{
  "normalize_top_k": true,
  "n_head": 8,
  "positions": "alibi",
  "init_std_qkv": 0.028,
  "grad_clip": 0.5,
  "doc_mask": true
}
Below are experts of layer 8 (counted from 0) of a mixture-of-experts language model. Rows are named router (the router's row for the expert), up (a neuron's input weights, with its number), down (a neuron's output weights, with its number) and show model dimensions 0-159. Each number is 128 + 24 x the weight over its row's rms, rounded and kept within 0 to 255. Numbers have three digits each.
After each expert's rows: a language model's description of what the expert responds to. This comes from a sample of Wikipedia text that the model never trained on.

# expert 20
router:123125133109165159175114118100133115113143120149113130115168123109172085147174198090143155132183167117135105076110140141105079128098147133183145130146130110109092117120129122132120108139145101140145102117171140119147116157121134142081128111140133123124139120143111156120132136125119127114141126137128172119097082125128086099153141165128152124107107122123143138124072141129140111167122132138108124134154155173118100089090112199098139098142144080140109119158099129092138117144136114
up0:102144129119155139127087080136105092149139122201130153089137159109122124148116079123127151119130089132109124125138120123119099113147149145159115116144114097151102086143112105122118120120138178140183130125149171119167103103081144082106131146083096126121109106127111118123110157093129138136183157130140140132176097106130111109150143131146146109141108139138123141117139179119109113166105108108141202092124106127156186110106141111144143125115128147112147122116110121129169159125128093
down0:125106076115128109108112182127129114108150115099142158141144133124128152125125157148124064110114144121133127137069132127127117141118130109116083122167132124110158166120090096132099100119113162112110118145162110156129104140075138128154131165112147080141157098163141133095103128062118123123144092120122166138103152125120167145121162127126107135134096148171131131066131157118134131132116165124169143134138116148145135183106123142129096147177114109122182127162119085154131151142132110
up1:072118074158121148171145112094113138130128107140099167145143137126106095153088143115102119144151111164131137125180158128132104125121122115155123089100116104122113128140157071095122116123173109133129098125153150122099109136104129092130126126144121104114138092107168085135160149164101129141146084113138131119168127126135142100142124134132172083169124065130132143135100116108123134097134153075150122142143145155156116091102172130100185125120169144154134135134137125166147099113140116
down1:157136108093155142076140138127137154154113149130125116135145110145139152132144122158143110155131122122120128088122114068144115133152153109159125108117114128167129104129089166130109129096110118132109172103137166137137117143124121166124142140119155102125121135134127116133064089128138193095108181106127173096151130104149120086123151089131085057148127093111153142130127120139140163147087106151143156133160146100143151141144090101103142123124138154108092134121097168142121137158071149
up2:139124113141156150153159122129160097155144090125180128142155084102136106118121139168095095087104120102151152145119115109140138119169169157111157118141132124135159136103135153173105101107106093141127077110097178153141148165114135041090126151111109140119150108159102155123155102092101142107135142131084141144096155107168125140156119130145096128117105107165139120150144126129129133128133132152141111162159086160131102125112126136118150076142130132139125112129115131157111117130126076
down2:127093133120128156154102106137124159165118083148112100124103126129161105090125127140127115129147115085103149167138120122137140140106119131149126067132084141120120098134138128078094125165184119117095169138139130078149144082137114105113126127125118116125110161128126149179137093131162168097133166123111136094108113157147092160106155088158088148125115108154167159094132181128125114127151108096096142139140112107122095117143141111176120153159159154147127136117162144156139101159116131
up3:131111108142134158103150121115135132101132124179128110130125131141144138166118112056107122086185077112190131111149162127110132124119156144163111112115071149132124125146169131127073076103125130137120138096104125131103096117103106125134141129114179127125163126144097170119132139115129102150138131196137160087098127145113129115097137103137143128133134144157133161126125172136080119144120134133173142115122142179114114132131112139110117144161139118173090098152148120084149123113109118
down3:131137113103150120145117113123167117164116167118135099154139119121115098174131135138104118150112116140119116126156133149149157112131108153148132172101100114130109107124159146119139148125130155148159105154154105125138101202096083154129163092094143095093140102126144134169125112168105142164098182086135078128151130143084137087145134113141162125125152121073107135118173143086127120133096130174109169109123149115146139134092131131109127100076138138111068118125113116138148123122149120
up4:166084129111104156145087161124118149084090126131158133136141106110158104169139127083130109145136145095130146108125132083118094143097109160130099136104173141115168143143175140155100157096136150141132143102139090113099126155114115130113122173130175125130123067128129139104094165146120133119113136129145163099095114153123127132127108136141173155110128102129145095139097154134146097166128095132104102125112181120120079109095125167142147126128121157146174109144087132167159139138116107
down4:116097137161114132122115097097100135108129140156132107159116153159104096144101137124140132139107120135138113100137141121125108121124111086154121126122149158084131138144141102125109160103099130185069123115131141128123087110118137144133179106135099107174091165126113131148168157101137138132143116143166128130120142099149132093161143114084138131128174149145110099104116170096112121137101047156141101128092128102157172136143099156124177126129146097142121118135181164151104127163160134
up5:127166094097120119113128165174109169142147123098110127128155108151140106166141149080099131109177123166096144104103124175115110123119116101110125123122095138138110131102112167152118139136128109111158185115123154167130168101137124118131098143081097104098110125150081102212122119092097149130132158095130129111157132129102133110141134146140137113111125164075121096112123140106115134122114117153129174113158160172146106148144143135126160117159167124117122102118101107128147138160108128
down5:126111134133137096149110111068152156124121185087109143137118093116127091127163076125138112116130122102153171121137083112133142147148157129154130126110137137119109128180170147137151149156131144128082126120120123133129127083100115108166133129119130123150093107201127122112144128083162133106153117092112185141133128143109149161130122139170073128144151089148108077140146125131117163116088124118111136153095087140157127100131127116113175144094133108144145145156117116138143134097165123
It responds to: Numbers in tables, co-. Numbers and minus signs inside sports and stats table cells, plus word starts like co, Co, ur in cottages, Cool, Turkish.

# expert 25
router:147118167152159134166142098121090130115149142157092113168130129067140120171131142116135131127149178122124138123088148111098098115094158157137122120173146155139114117134147152150144166110141171136161112157122100135091126142128121124144106096116096112131139115171120131152147142099110154146111178092104116093132108134118102079137119118148147118113133118132116168145093167116121089148098144102060147140133141143170128107076111127121105133097130120136133113143064172119159133109137108
up0:113121102120140172203095154149085119123117106117124168133142173137159118099128199141122141127115097137104119135147132118123127088124162121178135162155117154118117136160117121119139109128136172093162106128134125113087135155162100103145151147169102114123139129123090109145143110152162163132113130143112149106134129102129146124152133123147152090134110133124120148129166137128079087153097134100083118092139158117128129177087118170124087088096138125149115132109096102154121119129134078
down0:084101141128146099133142130106129140138087145151109091133115124120146143145123143129143124095118141138158109117111122139149143134121120101082141135120171137123107160179148144141100101143109136117137138120134076105132118106099125106121133143129186097088145085113109185139116160117096066172159188167120128171147132143139125131118128083085117137090148157111148163154120140100138152164104097118114137174139120133123090131176121090143128163121107125116151163141095095165113142116111128
up1:122125127132118185135143105157123102153155118179127104110129161098091146103119158172194152111146108168155138092140117160108098130127152134149120131096122140117149118149089076097122149124156152152125111124105111109130161105140106093112126112096148131127146132137087149139101119144126157177161099151156132140122098098107090079149172132104146134114149139095131133153128143160075088154092132131097108091148094133141094162142090159127149125121134160130137114128113136144091142150130127
down1:142105135132112132133107166114138122145159138139082110114153146116141215145159128109156137168118165124110112121149094146165159114115123095116139108139099137125126125147190143163112109143102114130117100124144069166122110096175085143152137136117128108153122125101128113141105152116121103184102162107168155107139148145087098119110147102116109138124126104162135113154103104108169132131123136149126095130101130110123115121138126137130079157129137154109122139163077081134080127160147095
up2:191176111143136146118152096073094150167119168158123115120137167086130155146107091093139146139163109138101103110153156167133108107101126111155134125123103124128118134196153137149123133132175122112106116160124146119115106100093108123131108145138149127155153140117119127071144118098098096142124164129153160176103111132160099152144136119086155112143109159149124140104097112126126120111112142135102121132130094120127116113093141105192117112133128155144146102102151129131087091152101143
down2:117147142162101145156103110146106123107159159111120115138157090151139135117134098108110105078104120175169147097142132112146115141174169111143124092151078102153145151142124186152110134097145172139129118100103106114074177107131129134087118110133144082158135143134083155148156173148089139160110141127094132122134148091175126146107136111159142149141153146130146110131129131119130101148131146120154118096143139137090128121149126092087167129123140097126081097115108145095129137133117102
up3:124096130137155153154169108119118101121148086147104174115117158113145104099127129175116196125134140173153123159139113103091120173129171170108143135130102092141137128139124162089164156096170155137133132072100136107099107120165133152106143142117117155121160127147119115130112118127107154136144133136112161142094124167065098105094135142125107145122147112105088126152123163140110111157116120145103131110120134092137108080119088095116111125122119116163164152156127104139156146138091112
down3:078108169092147140146089134096111153111134141144159150108126117120134158153121135139091118164121141115145112134101120133139112099097131132090112093113079123147165133087165159165129139142122166166123129120109162118100147103105141088122126064155147165143144151133148138156172110127110098122132164150136124091128111126168120112146155142154121126084134106097115185109119138104131114093111107146138105147161090127142106121092095107123120166138138123137129166187078124141150120150117161
up4:073161150146141137152150113148146119139108088105160096168066147121161150120154099134168091101132127125114152108115144129130103132128124115102138107119128110125116117131101146151120111101130131114113116105136110148156133126075156197115100093152135094131148121108113169099144096107157143144126135109101110130167123099185155094150131157136133126081122128130164115144134145150153114102167121090152143132118145154098143116134089114101149131160149152077144168130123104131162086170155108
down4:123069149123089097106097133124161114134141156152080152099135116146118108134146088114128166127116159099135129127089148164093175097121142147182145093148129146132170143089154139122132124152128094126139136092105086125084162130146166126109108139134092117166170121132153132128110161117140137121126131084129145086121139081146130131147155117115137140168119157159089144124146144086114134146085162105095129118139130150171126101104137118162101165120079117130129122112118121167132143105136161
up5:113124151137098125112091120153137124127155134123111101149120146132080166169197151129161113101107141155112100103077135180109125126116171118140107113074161133102132098141126166101141129157112111106110146086129152154124137123145143100100117114113162159102092091140115121135102147146104130167096152140172108116109097155140142160123112143129129152060117103132125142147146137098128085103119187144123155116154128123123105134080119124102165128153154150127128146121123161139108113106159100
down5:142162120140130128103143142103120135181168150155178109142135112116159144108128103164108129141136135123093172066118139051114103102135116141113152151130106092160121156142118128143124110145162102108139139169123113135099122194144103135133163130096111068119114142159170116122100132141111150106151067107164146157106136096118114148150112117118113092106114124099125129106171126145090086156117130129119156168128157121116114115121107149127139118160106111162124130125129113179148108120137119
It responds to: Definite article, possessives. The word the and possessive determiners his, its, their, her, this, mostly after prepositions such as of or in.

# expert 27
router:124143107144116138109142094111144105105121136134105095122128091125177129138135179116132095107158183131099122067147140130079108110092103138129141160132155117141101162128113180146116097127114145159140117127137149136099075129164096147138134118151143135106134145149140130098147159119108190112134115141106136083107095144163106118138145180101147127105150143118112100137107143118115086142135124086092111129162116181154108116119124143114103120139148078155108143113171131134097148171158105
up0:113119137152088142127167109108114154100122084133116152144101133143136109175145161180119161083141098120160128108116107148099106117078111126101145168159127129132115121115151147117112149099123121111143149134125135143151113148098077106096154183106107128111143139140149130136130120111159118104134115125111167112156139092133128152125105134165193120189146184117128089150090141113113135135126123141162103118176156131113151106152079128099100117101118174142097123125114136099103123155135163
down0:146086180180158149149132130151104101142131131099131122170079104144121118109103110061120119131121141133109138140099131085130160111122134118108131143135120133144126101162110135098135128161109160123118092143123126149087127091206129118134109124157102125131150157129120114161123127126113101093164116121117096128135157118137137087080135114114137124094072119187134160133095135137163130167167134157140110157136117121130138137127078137164121113129152145119122194149133088143141140117091137
up1:179138120122134100104142129145118148150123139097147126154148117087155148110127128140148167124138104157109112070134110149129141104100144101134138183140153148113142149132139104135139144158155124072141164132115153107097116100144103113103120179141090103112177132115091156128139082140152144157116121079155085137138135118150123119135143084103128126148119133080114130115127133171098139146133103137108146138136168126126157059100113150170106082123116121130079146177124136108093161134109125
down1:094172176152134108088134123111119125136130191152135144177135166115109104126117098089119107149087096102136113130158139131107132107155152134130145167140144172160140147153128150099118137117134133175095121153135130117119109128116101120132110141147121114119089127118156149168125150167104123143124091125139126129130104107116154120101127138085137139150145039125139100121115110117148099105046160088073114104145148132116141118107151149151151145105109123105168129137139127153154145153122121
up2:159156147155121141114101129133122110109089159133113076139149144104170137105122126136140097086109156137115058118132136153128135092114121154127129121105151137196140125121143102154132101145092088177093141118118139112156142136099082101124167127127180108127110117155153085088131132133077109133150147116090163111145133187110123114144154110154145126142123093117145117120165149110124134164152143140117096144160146160086129138130097159145138105125145086116133115117163123130148098137088114
down2:132108113156104159134121133118127218116146142143144121117140095139124123112123148086108120144126130130094124101110132124123184136072151160102153134152146124120080154113116116122104134139154096098121132149126110125128094126120156108136143104133185104132114150151123098105123149141162121135121145085121118112117177146116087125147136111139115115100130119157139078148135142126128138082080153133139156120113150112184065168181126143125120121121138112136137138162139066193108141123126126
up3:078111112126129099090134153156133158164129158126138110131108166114165150151130125153118139147140129161085092139117154139163122090063112149132127186113138142117091117120169095111118111089123137183129134135095147128122105100143142114144130121170143143119145133112131124111099101138107177138146105096142124129143158114149067133131169103146159096148151121138151110147064171104085176115109140118102134098107131109148148133138112156138114121090100121150163126165121159119112132112122111
down3:181157138148120160137152114143153108104102161115139095169156152110124106112099113179141120122153106101148129112166133141112118150107182150141090134140130086177169125101108133176158156131075151149127098147141133155156158109102133119082113137104102114118148113123099127165110110081129109140088123142102092124158103169108119173159096146134106103145101151133113161147148100099129122146138115101150087141153083122129132112111151122151102158128139125079123138117128136136127097109112115
up4:114119109116129107159107108105122143135150119107171095100087100161104110124119138122141165120147144151135177119089122074104101109139112144130160156109101114112092130169113157095052089148119129148151119138127121093100112093180105144149094130133139152121129083170097086154171151118127131137130151119165172146099121094171115161140149150116102090145155144165138137156105107130133098157123123105155130110127146118146152131143106100085158128143139169127115118121127139116123122138133164
down4:136137149140097112162129110134082123123098154111124152115139131134116137181101111110114092109129130103109119114077145163112140133116144141111145103195131136140144123104150143167140132135126132122116141158138166146150180133116128112120168107122110119126101136141111142141076076188162115086133131152159087156125130133127098162181157134182092149090082109110128177119135100120088109126132182146117130114162146143132121114136119118136122121104167079129124130133093095086142116133127131
up5:068106104117167138114130075095110178124128141160136080075137148138156109117148192107156118132145170110159117155150122119108128102116133132106144141125099125130148117128115144166092126104146108130157123149145147183114117093164129145135142147155113110124097130111118160113105056173133121097171152155136129110158144088119119139123166109105158129074109127116074093119118113121125115129116138144133129155130132125154134100119126125167162117107110149137173122121161129115143148098108144
down5:147153135080098121128105140143176117115125131127144134154067101149136143158119114075127097162131154125123117122119068118137076129142116158143148133160158126140075120091152131094109161114149095101165121101113147123144104102095144125150116135131159094131142130128151096155120153137094134125146102132115162153156111151142173134103109112103138121119103141141180145166056166097173112124115105139124141117148121144146144096149146106148128119205116117117119137123121148121098119117147130
It responds to: Plural endings and closing parentheses. Plural -s and agent endings at phrase ends before punctuation, such as Belligerents, households, singer, and closing parentheses.

# expert 3
router:124110106121167144165138123121137103132134154143139120102135114065199095134116165110168133092141123121137140086121113121124124153127118124136137138169166140158122120144185132123128119125145138102152097138114142109101123093181091134096106166181116143110140092115104112125178182143138123139099120156137159106114088141127107094119149153101116123104140133104150184136126119115131099136096110111078100163168110157136128120070126084158111139140155126111115130122165127098119116112138135
up0:119116151113078136118144146122193115108101106118118159110085130124167110113100169110139125107157155148171122140163155111121148120152146127069140116118146122118145120085124198097112080165183104135137128139127137155120130128117112148112105159152128117134123132153141096085100076166110095129147135077111090126147131176089132118109141174122148110098144155125104140149165153163116094102149132096101116157122113130147158141119129103112137131119143127131128126111164122109137103089117130
down0:096111154135148098159188111093123109126176164100128138130124148118106153131129151113085126100143129139111122138137086105138111154154150131112102093117157090135142078129188061132115143151137141114117142137146156117088082111120132125115127128117148129123132092109163118119110129135127145100121103152166117114142133112112145108099140122131126103130158140119156186077098145149201160141142114193120140123135139120126174106089106140126125110142084138136122144160119087156119156112126151
up1:090124140071099108104095126136141104149132126140091163118180117114130154081131136144113132120135152150123143111122126140124098151120134170127091111177111148136157092163127144131148145169155124131119101130124086096151154093164115141195115133144130148109098098139116149104093155102131174151091108102099145118127157157140143115126126128072114097103133124135149131137164180143168136139087119112147101106101143102099134138111130149139121170132152154129123122110116134096168106078130168
down1:099146124099129110121152090130123111120114133115090137127109131126127118121126141145110182117132108094149136165120154135099160150133142098125128178104136118106112092100114164149133131065130127113116158111140118137140147152090115113100130113119114137138147103142120104124129157134154089138161135135123146066086169139107145139108099127135191177134187140100106124126135117141152144108129145156098120099146165145141120154101156109139111166147142148143079097123109084140221129101143132
up2:102138126106128118157140165115145173104201147130168116100134163084151096131112123105121142129125150126132122134116103101111108113078090139138134086134153111146101128140128107116100126140147127113104145125131144077113121119128098103095115162148105137116082128135124110129139114110110080152163129156138171103135143086129148143110173097120137088164113163127140177162121166126120141124123136114166136154115086199164142085092189126156130109139142118139112115137148141150130138141149107
down2:104178158146125133118102186112129118104157160113141137074137084059086113133122116124139094133066088093136156137161129108118123134154122083150163154160125121151120167069119109109114141146126105106100129117157159143129097082138138141145126125117123158143127136128100135115163147176113148150120085127110138099147159132143157132120111142094183170111146137113127128129130146126116084143113143139141149108133153120125118146098095096146141134121112139114118122145096151127145119146139194
up3:103166148137206140151134136099143172140142137140165129098135147154111108102085085132145171101105164121152145140109139147092138101171123110157143096157129149113146095131092145153126086094125131177129107100121131123104118127174150121110115138132143121120168092117145161135142131097115134129117138154097130145151132162084101121129141099128131097146131117130180119159162107074090101109112076089111106131133125116144119180110136101140120092115148088132139118142156125122129103145145102
down3:130138136124120120136122165147140115126101135174084139105111113087091142159106091117162141089151072141133157151145177119126131168142143096110130104156124116112092138184137137105149140110128154112126188133099123152158131174150111133128124135136142118117111141086140118095146099108132099112149172119073148136161129165150115082123137121134168098170118114106134150111077110143148126137121119155074126127130146146122123116127096111103133150097120140091126132133140140094111158106127199
up4:143134124136132110122127117118179106127133180154131136134111115100112155135137121126125163104122138106166145124085130157123125129120129174096136125092157104134143144152135134155167143158171167174180168098093115125107122179094144119113096128156088117103128099118100097112146154116151138166160109119090151123146111155120083182086136125140125113080170115126102130122100105123133122127112107130112117138084084117108130136133163083111118129138135105131093116153132160127084140084168150
down4:120177145149094141142126141138148132127148110146125126142126081158090144115190125119117159147173115106110107144126098153140145085166118073078141085087101121149101119134137141112146141124093111129118117127163101158128142158172122135127108158122155149118116110109089134117125161117130169091110087116146113121143101145104112115134137134108132166151165149141167120164126142078106138077144107127133135141092136106109180170107088126087126126159109126155090138132126174133140125112156122
up5:097107135102126086121126106119092133107081109109161156161155116137156136093126140104148147157154100095169131124176120152103142137100152157105130130130143102107115146133139164118158095137122118114171136067088165140110154095091124127118123135090118131121109093183127151100123134104138119143112150148126143159107093148149120120115112139110130166137098136155133119146112077113133177122120171095118113138161170136083120150161119080151129163143146109140113108138125181118143103107119172
down5:130128113130122100153140168139137071114164148106111152115147084102139117152129124136120122173115133135157135170103137122164110131164129122174117108092104112120115123081112162118124144122125148075096124189111129110108128153107134123167142144113160111119146092107153110126174061169132127178156131126126126098115125130114153129138138143121181124159145132075121082100138124131129165149101103117117143112134158138120139151130110148096098081151141136067088149123138124109155139121164123
It responds to: Numbers and verb stems. Digits in coordinates, statistics and measurements, plus word-initial stems like po-, imp-, app- and participles such as used, known, located.

# expert 9
router:109099112116148134115143108092166140126121130134106100115129135065169113174162151135128135148156160128109116100128116077121123077113126189166113111161152115141109086131124131152139127117099145114137134168129128115133098119147094101157071108155157135093138130120112096144145139120139140128103123143059124104135108168079092124144116187168144104093114136117133164130138146139126116156120101119108128192149125135134141135125135146162091141160113129116108099103119171097141129133161129
up0:117153172116174129131110128129091161168083130101094178149117114119111175113136139110143117133151148140125124144151090097104109130148116156175142168113157174125062115121158106149110095175169161123176129108140142091132163130109138172110153157122138179114148143107116131147119116100092113140166102119089077160127116123115094154132122119134151148132144113137128138095179105091135121121130122140098104090125096111143109106088144114106121123134113144112124097131118115105142121140122113
down0:072145117120150132081163124132147144155143137137147130162103092089106142130105154123091152162198140121089120134140105120087137157127115122131135139136182175148082125128153094123086129178170129100110112108112139117133157122138141133117139133167125147113152138119066149143127123152120090108127104113143121135104039083115122120150129135165165152144123162123129109151094123119138138111138129111113114100127107133108111143155144127094131133151130131110161087147142130079114153156120135
up1:115120133138141169112161113129145169138123121066119111142126122107146196168093101102131127147112130115134149111105098145129097112134139120166073164141122166097101146129116138126119151063134116105142158109133111098158102119165133161115132151133146080110115106150147164155158080116103139113095135118165144132133123106173087135143173121085160136082159167093105108126082127168120139133121173150123132140099136117157097145120149140134131116133088121140126133137121143102151130104136129
down1:124126131124122194076136104120158108071132123131166117170126160103132083126151155148141145175135111109146147150136127122110146110103159142140095120104150112109092129121112139136132124108130158089143164120135128147135143133133126072150104156115130137142145112091108120086106132132131089118101103140146105155148146123132106123146119116159131094120107104086103144138189161096125153126185128106110083127090212119136146174103111143113112127130113150137159132140123131134128119176144092
up2:080090123066130088145126136100113116146122132091107143126146104099106097152105167142163111147152168151144077112124101107141154113108182146119164145119112190119109079090095104136116147172122150099124142091078136115157135118137174126150150124150168147106137138114114119137124127106115111126113151114107095089126081145123150140103166156132136158152146118141128134115098136125118130127117123173098133112129117191148092156120103138179159150146128146130133133110122155120143139116124122
down2:162161174182120100099105084166094129146131110131095119112137129128123113142112122086156113125122128155139107155115090081121120124120099141125108188124150120138187118147122124140114095120098128104145149129084163100100113150126157135121158133115084190119103133154150119113108097124096135138146077167114152126114083097126109135158136157160149138121114102101158108145133162122170103158105139145132123114146094109128153168101165150158126120108131120154122080156161134135109131133142122
up3:122112150104133182144146142122069179108099092122100095148136138123158108144140140118114170135142144168128136093114158123118128110178093174134071139111132177160074156115155157102142107185134104146107107153160110135166124095110129110146126143109135098152134131126120118148114085147147108124172153102125098165122156153139129140128133134126158141132100120104122127124148147129111103090142100122123109128138136153141146119117106160128109115116097123141142148099090115124145042103113124
down3:124126155123140140107109138140129110108137108119124159124177101090070160097126105118121128171168127134164111155097131170147113114111144094102170140082188126162136149164122095115140122146150120120143148079125173155131102114149139129123065114139153136144128132134129166087125134159155122122115138097126151147134159136098092153156081108166136098095139117137130116092129064136150143120129109124110125085151139121148163118147108107129134128135102104116078161136145154123156112144084135
up4:058121132095100124108158164157134112137131121108136111123146093105073092125080127127088131117159136090131122139144117131103121129145142131150117119116108167165089100141125165153102092107134103127140112199157108113152114123138147110103094147122151100104138134143119117128133156108131160123137136175110157079088168150121117148154137124133121163139114150156122077162123129153118125115129116186166104118099141146124129173099119113126145150116164125140161143157156122108157108147076130
down4:101113091125137129168098113088135104137123171147140132110152118156096166109097082141108077163147123124205112147151165130147118144115111106107122138125096109116137140154128129137109110111091123117140129169141127127156112108125105168099111137129097166108143174141147117110153142145126138122124120156125075139101144118154168163094124161170128142171083137108119110152083153139147128092090112122116150126104128112097090117119127139152133179168130162147132159151119135100105144094130098
up5:161162107093161143155134122154154126154143115173136159161146142124134115151133166115166113141135129140113122082135080140084153127121118125106100104109116146123108153161106134124114161092136135101128149104109118110153128117109118065123122109175110156156134106104106109138116139139122097098092159148097161144071100142130124089125112114149168137155121143124146153112136141138079141111158124083110129126162081121151077124124185143098161152117122116166156134104118128120080156134164121
down5:146172126139144139078126165106148121148118135114099109137086153136072142115139105128120139129135086128143150159111110125140108123126151132154133140123124108129080182132110119133185132131141128108148060143125066142138184175134147102140127152129151131115138155074122143134126127167121108150138139124085143139100104169124130116098124064086117123103162120171134180108129130116149121136138131112070071157132126147133120142121125156143118163099116115136132117141152134140115084146136112
It responds to: Scores, years and symbols. Numbers after dashes in scores and year ranges, like 45–23 and 2018–22, plus birth-year digits, LaTeX backslashes and emoji bytes.

# expert 0
router:123139156175142165129108102129166133112126108150115084163131105116121131148122176090163102089175139124127080099109131128081100127063138128169126118147149106104114135112110181134118097133140183115141102104125149109114121127146089148118102100148128119072139119137110154147151172135115167146110120158110140130137117135153085134148140144131155142115137115139138114117101158092109097133114134145096091128137114199165144134112117154108090147162132136145094124118119146136130130106179116
up0:170117138139121120145168110123105106119093105158128116102130108064126119123155117123131132165124166146150153110132136141148109086074079115134104125140134109113102070139088128113170081115087163151155119099126114132099129094154117133142128121119114107103146116134146164150156116112093148128127116138153154141152154119141105084111111102139124131155094097090124090140112122098156133112162179126116088148140145156122177117131118179107124127148149106177141147134150127151162144116170165
down0:155116115145148106123141123147107113100080139092139043139121168120149116131075101135125116111089127122147111170148148113139135112134115131133131137147123093160129145118170148123132108172068128129117130149086133095139164085098140083167113130090118154157158128105132121123158132119167129107135148129086107096104166131116162163145105102131176124111128143124118110124119167128138158160126139129131126139118101124110166106147139121164149133119176157121191126116123088144095114156118099
up1:129133141104103147118111120132150145108107149120122116122145092136133145111170140143148092136136148131134115097126166131137110052099127147146164119174121109126090144145126166112127102087155139165129126114138182109169115119129079139106136180135130140127078125088083134109183127156085154163135119150165161123094114183091149145166111143136135087101119124117122148109100127126094117140130140113128164114124085129104135127132135125154104156125104162127069132125121105117124112103167155
down1:123103087130141118103105119140100128122141140175068132099166102102159124144132108129121191133203144134128158113108109108131122111174144132080077141151102121127113124108172152140115128149118140149119134099169126105115152138166124116127102102128119118157122159145120112131111113104155094168121153109115126122113132104139138159088155121109193146113128132108141133091115130165144164135154166089120163123099113148148115094106131125103157167138124169100162106118100141107101126159124095
up2:147105142101125132135147124078145112133133118152150121113139135140139137115165123173103150107117132091134076107052150117139107116083128118120115123142157146116142130101120133142159150116103143137109122167093147166138118154091087098126088063147155128112120118137142078164138131171160128127149162150118097157127169166122128147087173134107204147118134136172114125097125129087127152118149077108109116162106119151131138157122108142143150122128128127111098147136134114130122103141122092
down2:135139152127138130163131110157107139119173115142144109114127115118135141125122185122145139168142067132106118118077171110131114138101081119134110171135120100159103103161132133156105158167120140128120123107179076118110128126089118105173124114093140173138191133131148121163077117090145113153160107136110106152167147119108122115100112131087106133104145144105137146116100105144095153136101136153168118126135130111145141159116135147140129114090100107128148117160107141114094187143095134
up3:102131126126158170143124097128107107088189107131124100117138112124133126106123136125106127116096146144135126079099146110158119120107131144116176148112142106138124165167107088122115133106133136128146151083170137163112115132155130153074123135154098110094130137080165151120145128091110110136142081143163163122146140089135188130155124095107149128126174151133092173165128078121132123130091097135079140122132154128148148133115126111108169147105154142107130146157138097165099117130167116
down3:140126140166094097125069107103158130137120131160111126094123103149123130089075152135160103083138115147118146101131151155108160146132090170131080088141120136134139116106155150166142128133122083126115091148147138129173184100099114162113126106081169101141130112097106105107125135105153148171093112115161148108156120153137144161140111139133115131137125151165143085131170149109180133101125161117149112094138137139095094134114088134140142149117171135125122155117132121129092126139125142
up4:112112155103071141102114118159169162126126141159065098159160115113154125146102150105156122102143147146132126103135157111149121122134139130114138131122117144121144142114160173159138103091139159098111143114140121129118106138128159170149179129139167127112084086107145156136134121161098184118120158148112157130112112099151105104095137149149095112088139120104091133130145139112084076121130121109114080140117132153171167124164122117124180144116126107132081110113137166129116165101120137
down4:141173162160206125127154112161072127143111119113132115160119073122141104154161160126126162124133115119123118149141094134107104152139090121147104132103118165163110111143140097127156103116135108077162103110146163138138136097141136093116100137134101111121139119163106089094134125119112108170137114108097171131134163132141139180123148128090171139141104127163140127083153089130183146118094134146113087160153142106163103093119125132126130130136131101123126139123094094104136147133127131
up5:133141125177110141134101125109125124151123113130130120114110122103155090078114131085142117110103141156117100137110095184130119116150111118164130145166103119121095132130126159165156115137159159096131138158127176115130080134171118127111138102144094108116143122105138127094084197116092131108124108134125149122146125141138127111156102095184151131158106121152141143170133145114133146157098108147130107143119116174085102086111119120146093124142160112143097167105162187151086128143149106
down5:082157140134131123145114147129176090159128124138153132114083105094160139127086107135093142169129137128096174171162154157129121122146144117143145132128122107133127138122147098142165113119125187162126120147182131130112110152115135117133108104139120109137142098134137162120129131137104075125109131120153114085154146132122143125106072116151107118140138075155104123147101144085168160145175156074136156116127123158109164136072133155114103137123116117095155151119089106097098111123145092
It responds to: Common-noun word endings. Nouns and final noun pieces in institutional or geographic text, such as air(port), school, government, ro-ad, US, -ation, -ment.